From a checkpoint of a small mixture-of-experts model trained on Wikipedia: vocabulary 3089, a variant of Adam for the experts.
Below are experts of layer 3 (counted from 0) of a mixture-of-experts language model. Rows are named router (the router's row for the expert), gate (a neuron's input weights, with its number), up (a neuron's input weights, with its number) and show model dimensions 0-79. Each number is 500 + 25 x the weight over its row's rms, rounded and kept within 0 to 999. Numbers have three digits each.
After each expert's rows: "gets" lists some tokens that make up at least twice as much of what it gets as of all text. This comes from a sample of Wikipedia text that the model never trained on. Tokens count by the router's weight.

# expert 43
router:512493517456477472517476513520457495485528508489498480503506505497541487518507475519510478526477462473464511467496499523532446498520512483537521473447473506515533523479490521488469505535479504507465567458515483468468555476522483484499497530
gate0:501499458513493507495542520518513513470527487482512535514475466507507540479484524498518497496488512499522567502474451499480506505494509542521483500492474466507500540510469483516486521500511464513510439478508482513479523489489517471517490495
up0:514506481522484501496536463484454470488521497508503532488520508470502505481465493475522421488503547541511498507431472475492516511505505511530517515518498511469496495485472530494477477488497524495484512489501475461529528550474530492520458460
gate1:469511500521507519468444504512461485521499502488507493475492491470510568478492497485443479498495521515503457544466523549481534534502483515516496508515503541481524546489496524484529465537517521517482532523486465484496526522520512487497482441
up1:482507488548471439521484469469521509482489489516513493517479506526470487492531511496485476525455509462500517501474508450520510463512537549511499532570510493504485495497494496483466506505494494502547477498508480505466476506474455507491531530
gate2:482475508522511554489492453500516454503437523490465474520490511494538503468480522455526456510487503501492506500501497466489491512527493485485504506495518531503506544504552522477519519469491468496472479544508506482528502519532469485498528455
up2:517488478515550508484513493511511473533493540459480436488483450507547536457481516483519473509507516554487466521545509507478540518539486486540485502492496516518489531497519504490513524519515469495423534504555489471486494491519491530464524525
gate3:491512493469466521500547488510492477543485445461515499505491496462482473491518499505498482489542479511511469483479500539488465509486480487518505498535503502470486497461541507489494488535545484482433505485503525534483484484486507489499508529
up3:494535513474477521479531479500506475513518463443481499455498479501503488490513467508530471523517492537525493497458457507489472507506519467529501498512497508485457538501518489482469495523502504495483526480514539542483466482538470509545509504
gets: ".", "s.", ").", ", and", "\".", ", but"

# expert 33
router:507483506485475484486520509498488485533504477503540469479482496498574471506505517524484482563494456513496497509463500486478476526534485497537489520428453513530539544494451487496485505534474478525486496505508457482433525519525496461494564491
gate0:522504523530512489513533531488472473532517482488473466506474532471499487438499526530523506499502498500465443513450516515478480523515493485507540500494490519467551506508505494487504513493494528531487488524516501488495513447502495494500531554
up0:515500508524525488524501518490509477553474510463495495520473512447500489489533516563519497486509513512498494508429535517458520488480489515465550510484482510501520515498459522487524492485493515573520458537485524515446510472489514472495475536
gate1:525478508488458493515488493492480519491484494502526514501503537520534497499517465498509494500530479478496517521504515483391521464503569463508496513498503507499539464515503502491479512489457466494481504514512508444484541467503532514524460519
up1:537486491525508511480530491547488506553497513499510507456482484517471513440504472525520473472489527488499493472516528517504478471490522478532524538506546510476541485570542493508483469490502483532490527537508489523517528526542477541484485535
gate2:508483480517476521528524499524473524497510477486499526446473490499537467498539487518474494496473478512430452507545502534495489512515518462456496496492466472505533501475482523457522494502509494539473472489518478472474538477545499530522490503
up2:509451487512491510507509456488500506498516473504489518494525524531533456470509512493499459482487511519472481465507487561502458528515517537463481511492478504512546511496537460537500542528504472508508491470515479450486484462519554473492491501
gate3:491542522496466529461516466516501451480496508456511507524475458506524497516523468524492495462501524523484489504560495507523461489527504483526465533475511464467533521485489492505450502520496473482486540463507475481499477444508459523470488533
up3:474477493502454491495529483537464472480532512455520499490439516487483499536473448477489530481513488480540475465538521516538507480489532532508463552499485533497538546517462505504480528499498465497535510505553486503499489478511483511480507507
gets: "at", "it", "ig", "ap", "ip", "op"

# expert 23
router:537468540493464478482513524468504476488509469464498482499499480523524463488471489509504500503492455505477472541498513479512463516528534519496448541496479553500542522500482477479496482539506516520494520497515499489467500509487478492509495503
gate0:537520485507550513463469551498488540511468511481478491462465490490529479542537507520460470510490472516495498465437487533485496542491473513518480499506468520523522472484475475520490516504509488525499513480530467479508505511537520474482482508
up0:529536496534554526474470490510481503540474520483467489484442495492510491442508496487474486513482504491479506487473536532495502582496490555506535516510472508529500489477501413518494515528508512502511494528513506528489497528512526467463479527
gate1:480469471514501502496531498482435487544493491495501474516531473520531453503517495504444475479494534499470479476510457484525495515498485451481558487511497507488477479498468535476490523533542526514521522482509490464491506497478538452517559518
up1:513506488507489481505493506519525511523485541500476468500518509576497483533514454502511489516459481489516535516559493507486496515465534470478500456526494538511474499490491514501523514561550504517511461459469518485502473537507512524526565483
gate2:512480473493517528510468479526464509516493474524587431536527535484534487544477505523501509501506495525481472512521474509465476538517498494492452511509491478500514519474519507466519510519525518502468515492485506506508489451514514505536488515
up2:460500482485503538553486557490480495482526465480536547461538486513513484512494489510512506486522506478469486518453498465547503504493507509475461508497486511488546543524461505479523535501485488523502453483534502480494486501473503538500495485
gate3:511493470480466496495480449523483479472514478522506455511512526508464505493466444463493472535503494488498519537483438479507530488519464479507526508533503498535511499533511507493502555528514515483513497507492490536458475460505467519477514474
up3:531475526540514488479541479479474498500480485491470499517512520547513492563512487500571508503493486486511512527518490473494479489513549494477537512492512477498443482476530504529482528539483494488477455497514492474527504481514522500528502505
gets: "t", "or", "st", "end", " up", " end"

# expert 36
router:509505525539473461536517518467446507496479491506497476531446525517514461502508486529507468540494466478497531510518536498444465545516510486544512495465451503514547526478496494508474515534505516504483537440511502496501495500502500499518543497
gate0:464522564522447454502471521487484459521506447511504493560492497481554525494485489465466469491559486508529476519468485476505481462487516472495460460471515469479484457515500507511533518481480487493511475509491503491424485465525471499534513501
up0:470492504501510508518527496531553504507473541477494459516478495531534479502551490520533536469501518534517495523495501531502515531488468499499497509509499517500495481489468448521487569506532490531514480536508487497496510479473494481492498508
gate1:532518496484514484466531558445499531523474494536524490490541474505526549512505487483445523474494491487503495457512474504482506518468529486454542466477485518505559482479495509504499502522498510504533510451527479458478552493478491501493531574
up1:504495501507476502519523539462512552541477465542527500474533507506508506512546466477481522508525502508522512490496489480487506511457493490493486461517495483488508485475475469545513506556533489492550495517512496498501514511443463490519531501
gate2:535507545472527494462501561473472505530484514480516457510533488482510564524498493492469509514491503455529492517478513514485521454492505540513565467519542514541511475539498466507534478499544495496507531503495502460485521493527488506504528517
up2:474479487494499488508482491490478546508482499493456489479491474496511522516517497482493511431473458548508492464510507482517484532499465527489477538511501506478478536471508505524508496519518489474449484490470487485504486479505530544496489437
gate3:489467495488498475545511516495495491486501458485497526472524495512487485505518466497495471487502474465472527534495528534510454443506486565499473442459456471473484512474483495504519493511457495481499518494474478456518504457502460510495525513
up3:479493504484445498508518537511508490526485472523464487476510518511487460496532500511485518518487552512471535505513524536464492521474488525526490467523523469508504487494479532517524532523504499515514477527411540512549472506523460509505490534
gets: " and", "ing", "ed", ", and", "est", " or"

# expert 50
router:511488489481467474513554507511469490500497445453520462516467479509515492498520470528500473541454475483473532468483513505481471553486515481542470519471514516498553558462513478446476490537519489528472521500496492476510530510510455491470527519
gate0:537513497510528482501477525460487542525452514427512486510481503522522494535520495524507464489475447481454485507526518506506509513517510500509532481505502469507477519499467513504501548482506453526460514517480525458510485469503556491531538527
up0:522526502510468509547494488471527458531475503433507494474482539475514516520557461458470499507495491520460522454465535494510495533498513511493513553514553490483476529544478536507507509481518517503506507498503527516520465540507502534550503478
gate1:449475522474474537502494506486513502480468533501452420528502465488472473507548506479455471568472484523479522496498506503470493493481453516510488476506484478503543540503502490497485452523500476492500497524485488503469517495490514478504464490
up1:523526490514521493491521544495486509468532464494493519518488475504500481494499523512512550540500509514503501519509509489488487477508518503587482496448493465508524537489494495508468500456492467493464481505504436499450523512519527493503508510
gate2:481515501526538455528518541492497490470492455547503504438467470510480513503514491486490520530529478501481483470520501552505487519519510529491497462469496539478548541496505519491513512546485518526476529518498528484516505523508479536515503500
up2:489519456437480506450499504509496510500499472536513498478479463523500519466507468492505463524468476505456557484473482512492512510508534493491491497478506499493505524531540529520524481482499493484490502498502495474482505496494540505533503469
gate3:464487459519468506533535516519494509517483503525522499485514484506522493533467472485477519474525505477477519473449527514496506530465516480463475461497462489512477524498521481492516494535484482514488500508473499478506544477495520539533543441
up3:531466493516511484427534468479494503503521506538508437467499494468494514475488481524464495498493545476488510501448520482511476516474483496525527513503465522498480520490525496488501527560529476502529483519533475503497498481512539524473499498
gets: "ation", "ion", "ity", "ure", "y", "ate"

# expert 44
router:500433508515490465495505505528479519526539499458505498495514469520515486493543488506465494556469451484456498506484517480494473524489498481511493499475483510537540549463482525454449509535466489523479490475512465494482525490478494500523489512
gate0:493451522487480514538510486500489505531490533472493467503463503480501457480528540483506511536474507480513459488554544528521472476503449478494475539495496497512527535485486521528466487486488489480443532534513475499502504491481494512507484506
up0:497515525506490520523499500530512511517489533494478492527490484473501497482520479452532492521461533483534471513495511474514441519467443484526506490503513495499492534535525497475506434496466520503495523524508502490501516484477492499496497445
gate1:533531517515507497534465521489463484485497473475503475538488477476516511572536463512493499473491506505491505489532455511480500502506503539513516496506512510529485518474473470481520508534510529553479462478502517503480524480483443467493524490
up1:516521512506520500450513521508544489482519518517429499487533440497528552485526501489494512490496484534484508518485447504480520533496482489468509481467474502530502490503497491470521520493495469519513484504506538483504478478500546511512528453
gate2:505468495506435551489444473482518439466459502516522459489500528490506508485499497569512498503528494511467519516513510552428509541505462535518484484520508509495551492540510504541507492469504492494502483522494475492492491477507431476519474475
up2:475501487514453505499495504511470483529491503425504505495490499523521526500538484504497494499508439508477482461540493555452532548509497466478482484483505523535518487524490480577510497493495461515484471504502495512497503530533535523518512534
gate3:485521465484527472514554472483490509501540502499470514516512493516519546467522494545483467502445513492488491501514502526499460497475520519495529487511508467474497510485541517486485519531529503489480501480501465475538520490530478490529543493
up3:514524491485504474537522446461490490500548510512475434492499502493470482481501509537521520493478500501530519483521485499471502469494565522499507499490503465489486510477515512526511545489540535526486512497536509498509518507524522500496539489
gets: "-", " s", " as", " In", " al", " E"

# expert 48
router:499467507492486457528506483532491506529512458503516505548495506502515492526515455526532465523443478443450488501499531512492453537529540502483506537429463513516520512450512515491473523506523463512469500465516496499511524502487422500492527532
gate0:462477473510520512534480492519506504547494477520558487477494467492492512479513513467494496511491497483489514500488495513454458514515483485535490543493476521487500495441455453487486498523508506498522466512524518512494516505469524460515491478
up0:490469506509506488517501540516505522494523496519485460498481500516510492475489473491499459498433544487501523467523476531524465544485492494500495460480512479459491521524470481523486509512478534519488480504457486446483496502507462430511540536
gate1:500447511453474507562502459476459515479502527528538476526531466520504504524542480508483497475470504475448531526529509544450516503478496530483505534475459480496492520512480460505507531495477446476491515471494488517504535496504450511495504503
up1:500520523452490489529524526489514498505512491493519514510461468507462530502502519433528483497485496525501487510478506529507485494530480463493461477452433506496488518520454466512501479506481519521491487465429517487493516512461505506518504502
gate2:479534497513486529517477485525496498486513566483544549517509460542551464495493497490484492522499514472469474469490515495543476525505512466504487525484459489515520495461498454496507497526508485506527474506453473489477541534557507451478492498
up2:553514489495532490507507545520485521542525552474543526507518504528457492514511478534471507495502503526480478522487560468481530519502494495507477520555486502489493457450468505514496504518507471502539487517508479529485543536458501504474542503
gate3:481483497473495508482488492522534508476467468492513494474501519518561466522474482559495507507471468520521502529483495485490437514528518474544443554490502484526488493495482501515504494491502507497462503459489490505504537507537494487545448489
up3:490494507498516480472494505525508499527487452479508525479481514502488493543458491515477495491481468499552498539442518447521479515470518488520456541503496497504494481532482539468525525479540475508486491504543509521476528535556459514514478458
gets: "ood", "ock", "'", " pr", " ne", "ay"

# expert 8
router:488467502476469470518537529506480506527472470493512487516484500545519533451527499468519490537503505476464525491500481473484460512509496474525489505461465524510524533465497460479484501538485505531483507499487481466498536500495467504527503506
gate0:489521462509500495502478540495505481507538550501518529568511484459508502546504474552492484507527510498506450495512537467497497559508516487517461505459483524509514492487513480493518512534492501526446518489512482462438520499491422472509524490
up0:461493450477459474499450500498534504456533540493517500541501471519505535487497464512488483487513491479475502532491498455504471518512530506512539473484490476472487551509453469489527520494509501487468517500504543472462530483482465480519516457
gate1:499509484533479491516486518508472459545479515510489501501482500522458505488506497509491464503487451476439524493539485475520503508526499430468480524462531511502535517509513519494500505525510506541499532508505483545489518516499522492523471498
up1:520551480501496498512511497538507512462462485531480512464519480511469506509514518507481504533495465507427559448535486513502535459511500461511455500488538482478496545514488474518495491490513531507487520510461499554484494489500483539523487489
gate2:508478471497476503557523530497509454471466491506549461513511466511467511491476511489459495491480473489522488512524469514486495486513493488502487474445428516481498555450463470517523526494499526478467499503455496542481555471502483484478505463
up2:516488485487487529497526516485449524491488492478533493504456483520481482498500482475450494536512483480473462507531492511497516512516493497514471514513446479474505500460489500525496445491479520498489473492466523523532497487522491480516525496
gate3:543480492461509495516528489494527503503503518515490402539501525467478536491469514494497492508476487467550527496496507512501478486518462516512563511502445533506506511514488498476451513490504482480545493479477520516516561488478537504465522493
up3:492474538453478495526437538502522532489497491521526517443488554509468522504497503487518467544484483493465516506509486489529537536535506502480497503481511521517510506495498514491473468508484502522488507527504491484507484527514508492560495501
gets: "==", "P", "===", "T", "D", "F"

# expert 6
router:532459533513510483511493479530496524505521461472512476495530504506546462488504487505525533531479486457473504499486511468486488523482471538506490490478464548541540529467492498484443509497507484531497516533491494484471525461524490463485525517
gate0:459503479439515498480498482490458478529478519468498519509485493462529521485529479501442512495485492461524491488488461501515495532536484488520489463476528530522474533469466528491527491498490524533493503488488538467504494502491492504534525489
up0:479501467473518491480508465496446485482490547487478497518505499488491485483542476482473519487424514462508508509460502507514514480536536495491543478474502494491460428476498507505520517493502511515530500517461555474512455507535492533513550508
gate1:513495517511508533472514500530475467508498480480501504506501460462529463511475516507453500505513484504472485549551487488495509508515489507506506499471526503524532497488442497481465508504466464492502531491482546481507497479497464507509505532
up1:508553527488513495529526521515500463454517480524531471492523479492540453489515481527463505500530474489504478506492473516470503469499477485495515482486512532545524478481450490481506530516504486507511522510471548519464516518466448535479536495
gate2:511482509452454496499499516527511535524510424463571522480512498500508506501463448489489497484495510484460524481469518499489510487482492466491465460491538455518513480494478444508490544496443521519495502463497547458494515448493505487522537531
up2:525442500493483478471483522498499506530523440497523489501488486483519493503506460492438493491519504528419510506484504495484507510486471503523491487474516465482515489486474441490516525477474492483436521498495459463446504476505490507500483524
gate3:526528544495502483543503571500489490447507527500509520488474436512525508503513495491515492486476506481537448482490521527487501487514514438502526538464452493501527467526441499489495521526489528499492467463498505532502507469489503493487543495
up3:499500485528511503511475530508498485483514473475516518519479496582479506470494510497499531499468511510489489530525472519505500487516532502475488540514508510543543460481509521505509474526477538485505524474520517553472495512476468504531545536
gets: " re", " un", " all", " ass", " res", "re"

# expert 11
router:544494490458470480524513541503497488518514517451530500518437507492497493500522479500511439536461475482492495500480515531483445511527491480479490489457509511547530507466484483485483501521452483512482478458527508490451525469519462476527518475
gate0:466489498499453484541505501504502448531506495516548475520483528485506568511504458513510471501490497460500474496489517510478512498543492500485481511503489513487526529517528533466507471529517474502524543490508482535534487521481501487490523513
up0:532545494526527516492455479479502508559442495481481513456526525496529501548505524514537478545523481513505465526471501532473480533485567538491470470553492526505524512485500510487506498495508525488527511552482488550514499498518496490482464497
gate1:484541468486487475467521522465459497503510502501531487469541504472510492508500493509504493541482532483490515520494519502511515498515500515523477518514443490495529517472474484516491485483556518532519532525516562496504486505481502494492506463
up1:490510535522511485481466498475505468468528491508531489516497457493494478488505513490502466538513489433488490532473477497557512533500545521503438510489517508517509498499503494512471520494526535496475470508469539547467531549507463481526497500
gate2:516499505506541517510563549474491443479495486505537494515471483490512474477497433505457456530458479486474516430554501527481487527519488466529476500502509484498522516462497517513455496534481494505461520507526485530505509504465488545501485496
up2:498500506501521490514523501462503471548504531518484502535495547479502481499521481531500472537494533499516507514505482550470533517509518481496484508484513521529464473468526523519510514537444461544519493519488524512521550517491490453543462493
gate3:527467509503475468503548501495480501511511503475506487486465505461498517510490470508505483493478484464498472485507506527459510461537514467516548519469520519519510506528509531444499469529494492548483539497534491445506507508448479558500469517
up3:542530547467427484499498503518480518501516508507508501460468523483513517491499475539523533492509481463507538499504501526483516464507532473504529496455508554529519515511492536510479467522498501523518517508484516499528569472448529502508508509
gets: "h", "y", "ab", " h", "and", " Sh"

# expert 62
router:487455520512481482527501499492485486485521489470542495498497498498519463487513509519510447521481440469487488474477452501486461530504512512521514519454463498492520531483469462502461549535507487509508468456493499459512533447531478484469496525
gate0:522500541475488460521510523527509560452520482507486518541501493468481493489508524520516505520484450486514523483524490536497482482480472504510510501467503543503477534514490522494526512521494495486518527488528532540490498470479444514500513510
up0:517526543454527482550512540531515525465544479478485533511458515491506455511560469518512547499465476477502505467524506486477508498514516490483510521469535548494484514539502518489510492502491550488522496502516516518475483462511459524524520484
gate1:469499550508520491503522475502418504552515477513492531522496496480494548520550478500471494507551481459484464499496523441514476522503493549472518494449486542481498510468507490439475474464542510515475491457505481499547538449487491486451477496
up1:508530498461514512492462527535524454496533464474463506513518442466504483517517445495473467479509525519523491457481544465481459474523494479479487491486469472506506515487506489538485512502508519493481495525530448494511499487478465531539511484
gate2:469475491487529526485513479487468509477489491509515540511502468492451469508478493508477453532516494531483459535488516504514519491490488508504542490519511478502484519522545506444482505494463499531470497528515492529495531506536468577502494478
up2:479477518488463523522475512540534487536528506446495479547484510495505501499491530504497484536477525495503466515502512504515492514519464454516485487485536492503510533500486555559515491568498551499484501488478511534507506485543516447514546536
gate3:491502490448457490500492477514508491498479464474518479504504497508517452500483521476429477495476411504462482479485529473526490491506502492519486439479511472502495498537470513474493495527512463484490510422507521479460497473513509481499546482
up3:532524493478431499434482528498489514449524475497513480485464501476486526484467457516507518489465484514457506504480542468506489505531516517528443492465452474488488474535455433522521497516525485506480489451535527485451477458523479508471504463
gets: " an", " –", " not", "\n", " -", " de"

# expert 5
router:529465510498475496505571533482478514503468464490538473525493488518544524495502494486476517505463468446445518474491504464502477517515499512537488521478504504546523525459491462489467552526502432516486534474547467488501556479508452507507535517
gate0:492451519503527463526512450504473487518494481462474472545505496510539552496487487490505473484493509484498509527472501506512518495479504515497511524476506555506500538481496455523535509475500464516502482483526482510485517503486556468542461474
up0:517486481510517482538513505474548484505549501482510446528503530529509514505508491445504474506523528478497511511473485456497527515494487523488490536481504507489514529499497458522459573486500477521452481472544484483496474506497509487497493491
gate1:490509505504524499519521500502531466537462527484543452486483483549503516481475492505529496503453474510497515478501502544508497526490476470505500495444486513575509476551475503542507541446504491507531509503519477503464496494506501505522514506
up1:565479524471496539510503511534481546518492495494495502508493470516509550507477474521449500500522496442526483548444491487523487499468493499526493523510515550511490484494502491472507484509523528503487490486470481491531499497496507435485504485
gate2:497456501534512507516484490501513529509516521532530443510486520525496507495492494500489478547512464535480499522483463451504504516497491493417504448491472486516495532495507472521506551456489481531516521499495534503520503515525494524469463458
up2:512503504528504504469482513491500542462462545482518451487516523546513464480493456515491538543500468453499476499472465481523515523505500478513504454498487499499513478489518483452499547497526475509497486522456495514507508480492454511504486493
gate3:538468545520495486508530485506544553555519457500489493545508485497512501523489527524524494496492476480445569500464498519496481494506490513475511469486452511519492466462483528548522532509516546483496492480509501495516526512514502435529507520
up3:512528516529483484527550485467500535529498457471483531496511481461517520498533547508521491452459478512508531478520505458464455486508495469498483486452481500493474458441500539500520503517460432494508485481496485476546537495524488489484465528
gets: "%", " part", "ost", " more", " most", "°"

# expert 61
router:521475535490484513484499548489454502496516490481505503488524487505493488490488474522482516504483488469458522473463498498481489569544483492516525489499480519499535556510483495466437532527478463544467498482518509477442533495491491517485528525
gate0:493512487518477506523496502489495478527485501513460523504493473465510528469491462508479480503510489453521469494511514501464497518504462475502491513498534500473502508519467503495496462544445494516471454490519508486486477514501514515464506493
up0:462530508457453479541482494511504483451504552473518487477500496482473475454449501514518506478484473467503484506466494503512479519523500519550462553504509537490492531495473455522485485528497506483464510480502499519480503509478504507500492461
gate1:473475520463529473522505505516483464476528476464526518511521498498482544523526497522498499544527513501550529454464535459478522455551466495488514479485519501472508490477473569506517473515496516542478535496471533486511530468521468508502530509
up1:491505506485502516518466486505551490484499503485542501526483469512524485530469523487476526487503479496492481491525485523494482486527523531466525520503453456485555476509485510525475484493495486500514530500554491501500524482498526463483537501
gate2:482516496532461500462509486501510494495466450522512473531519463520503521484526489467513525509530538479478443484466497562468508497468506482455455514488472484515505528491486486498463534495483526463536496510500503545503520492464527505504523532
up2:493494511488485502483514437496481482522506484499493514538510524486496480474469479518459490486487491523492493549519469461508489506519520470512496518519483475491502507505526489505467506501472462514515519471518536533459527498511515498534512537
gate3:518513481522492506475455525534483494511493452480522470495494508514518487522455531554492469517497513505468512459504492509515512553480508450537507517487521502509500498522496505489528502508486492534453504501521507465530470477468465459492521558
up3:507497539464523511478495518526490530474521526514513534489526491525478512458460524538482529547495515488466471546488515474449489500489471455531545492481494528542510502514472476508522484496463497529465516538423490480466484491474534498535486500
gets: "in", " con", " ex", " Pro", "act", " min"

# expert 22
router:484466513479501479462502519481490493513477502501522494498476495455497493522479488546503479519496494472486521503497497521477463524514499499505476507450479524522500544478508507477458498538495464559508485487510504485457527491487473491477521479
gate0:476515520513495447485526469465493506515476523492480493497460524492482524451483507509516511480497488485488454516503509522487512520513479498528490522485517527514477524534459469525503547516483447504535508473443535512458486536474522481492440482
up0:486530481498557545507461552508519524468490521497503513483478463539513537493577482504482491467454490514501467491476551485564486504494488502542511517488497508521525530490523503529470499496490529510481463507511502537514512498519492507515528493
gate1:500486576508513537454477503489518482539507498498499511491491464487482476460399498514506532503507506478485491517523538530453449524470500557486489509499514481498469489499526483503503481521528507510489521504466483511491529507547526488539492542
up1:509542521507506509469537525537489512500511519503539509487493484502516500520507503466550507523492490500504491475508498505483490544497536519545510491470511498480491544511537473550486549458458509525449483479479540521501514513491521530484436519
gate2:480481501509538522510522517480487519476547493475513486487481506521467491507497496526506517493509500516478494520539520500453507482545486479535533514470488520475498546549509462526491490502465477509476516462434468489504504494544505485520482517
up2:499492463499520498486470475507497504512494461466544477480528516510483495487477511536516528522558539524473538484514535532486502512525480524498469534506512532513497505549505475497481478513478484511513533479450481505471483494538513499480458498
gate3:505483532519538511486485491496466508505474528478484505491481501511510464502465465511482469497457484471467505520522481519456482499570483462550493519448507498503533484502503531538465476519506488503497495475501537500472508487532505510474440498
up3:485486513502486508495477465504480483456490512495531526476492519502456500486501451533533479504552493524514505475487494558440527491520493467493495505489525479514486506521513497496533487513489515475529438520475467489447490492561517497483440492
gets: "id", "ol", "ell", "am", "ad", "ill"

# expert 45
router:509473507500481471492556525515477501529482487485508448511464480524512459493458483506444463550473470493476513533480513516486430569509528505553478500473458465503535511489497524480501549502459505543503474485489498512476521461489479504508537537
gate0:497528480517487466508484464475463466541495478460498512486520495465468498475491500500473463476517518507492491497523505501519493512500528500501521579509500495484534531469507512464526498485432512514477475464494503490463447450504488502499486483
up0:536455462529496533506491511475479516546471493512488525510497523494492536458533493539510469500494537533524466469473515498486518489493533567506545484466493488486528492461491501484499503502515509484478507514498494501496541447484500505479514509
gate1:483442496526489490514542496520488486511510504503526469497507468495487507529473493471462488539497458488488506507517498531477539509490477527543521496507440497460523469506524549476475537524521471488492511519558470497493521489512550535492523526
up1:534497529501433452487499497490480516519509496479483482489532492527484503469498523519487479517496512477472529476521507478547469449512484524486492533522438487504515530552500470481506469484587504550501493477526461476507519532524499489480515484
gate2:475480461498512482526495534457549496530540529491484520505476459497480505493494509486529498510476503484465470504534536439515481543499466508505482500504433474527511517527547504497467505491497467526517470492470442529479523494479501528525539493
up2:495538446485509495494508521532470524476496473503513559497487490453513500537507506548500460453482473512457483519508534480520514557529527495500488448508508477471477512487476504495489509523527516470500511494533490483525517469528507534491495491
gate3:515502431507481523481510488487501503509489487518509506495472477473481482544494513519450495493498450484505484539512523508468496512493483521492491525518486470508541483495460504474471514511478466511514462432517508520525525513510509470514551536
up3:479491481539490544464523496472482504500503497489511517508469463502503496534482531486501505529484493502468446510512538527480512547501476490490517506520490496479510510510478494438499561493530512486516473481507507485481483483495513484483494513
gets: " c", "k", "th", "c", "ch", "us"

# expert 29
router:499443529477488485512533492484446504526493494481530457489478481466533472485472477512485479525463507482479515504493485538449487554532503525501503506455466498538575527452460491503451521502478469505480523481528525507468544493515472480514535486
gate0:485432476484509521489472529485495484482525502488455523501418467512518492502497472506475491496503511497493480518495529496510507488508538489491539499519542534461526476502450518488492501502521534501488482504526405456534489492538460486492512468
up0:485558559512504498495504527527506508478550520524550526505529519484481474493525510515506455521494507473541480469489501495479482519483425489503475495457484502513470511493555488490504498523505496506484520517468568551478504496458527523491500522
gate1:519523522466514541526492493523453470493505498456515481481484490466487469521462531483522440491515507504488554514476495529474544493486527479503525532527498528505546517468497522511486558493492484494519511502510559459483538533479489527508494494
up1:545525492477463550509470526530504453529511480471496487500479510489500480527480516491523468485519509489505542551474472473484502511467536418523498502530510504454524526527481530511524524460516510511499505501498501485551557502456511531495479534
gate2:528508487507535515449503509516463462455495523511492531497532475507472456490533510511496499468513489508523482511547534520485498505483532483518487508462534557533526490536482455489526561508461493511487479507501482467477520505492510491501492533
up2:499486492494444457484514497518504519505514521493458538482503492496508463478478482494511512512485523500479492532522492474441495500454519473503496467528518519491557487503472471488501552496495487491502495478515501481449534522510528484513491490
gate3:484449476496512487488508491497498535508444513475454561477470475527529514479497451505553437513498509525493454539504460486504499564507454514487483527509478467518541495516468472473474492529523487487481506509525523475434488479522522514518509481
up3:564462494516533456491498511540479547479442544529436490479458514507485477519504488481546521474456500516518513530511484513508509525500462532482524519538529482498519505557497510480483537512500502476501484501517518512463473493497521498531520534
gets: "\n", "\n\n", "ull"

# expert 58
router:539470539482466508527489509458451505522524487512511470536507500490507482487484534510482473543480469470465505490520500487473454517507520510552487502451483523550534525466467465506474536528500494543482518480555517447500506463493506495493513471
gate0:484486477515512503493492496468522501539457491455484544476514481506547551455521514487516522500481477476501471542479483505485477491556535477494531487502559507527490524506478509522519506473486474551493502489460482493520519560481477524483516513
up0:479525509515508479478474481496542517511448460494529495483504486502535541503473539480524513516493499512460471509493497495483506489542540465465532422499500530493483498486476475484488509489490482537510516479493528540502490496486488428458516508
gate1:464501541480492495498491548522497506519527508485562513502505482490500513511513509538496522507472494489470472508506514552466457498498471472517486508470470471508488475465495518495520482551523496546506509481484527505484510528547501506476495509
up1:508523495487478519491503539502495512503491542501527512479485477521447517474462524529508512524469493484487487499504533513485490496483463508537475527452457505515534498483492517498483490550501529503481530481510515507546473507504479464475508422
gate2:519510487546504494449488511500487494539477471496511511506479507497509466491480495514497454509511513501464474443501485475489479492462511509492483486491504488520532480454459512510508469525506574500502501472513463505511526471546468512494511455
up2:474509491500486521486494495464495464477551494481495464459493504508508478492491509484506485520479477505456509515480475499512494500533510522511561516461508512519500467512472518517483520483463479534453515496531503495522534461507486472453547475
gate3:536497493463520498544461487510527500545485535518521481501499504541456467510516494537438418490486480463503468484453500518528562469478522535500518469523495512503521493461508496507487507494533508503521482523496519536516503490473479508496528490
up3:518453541458463496514510488467480515554470517522473449486481499523486490548507494549474526477524458446493469477501543550510496515500538454426507499512482472506499482514473496471541516512531476533490446512475486503536511475559508481535488507
gets: ",", "–", " had", " has", " after", " when"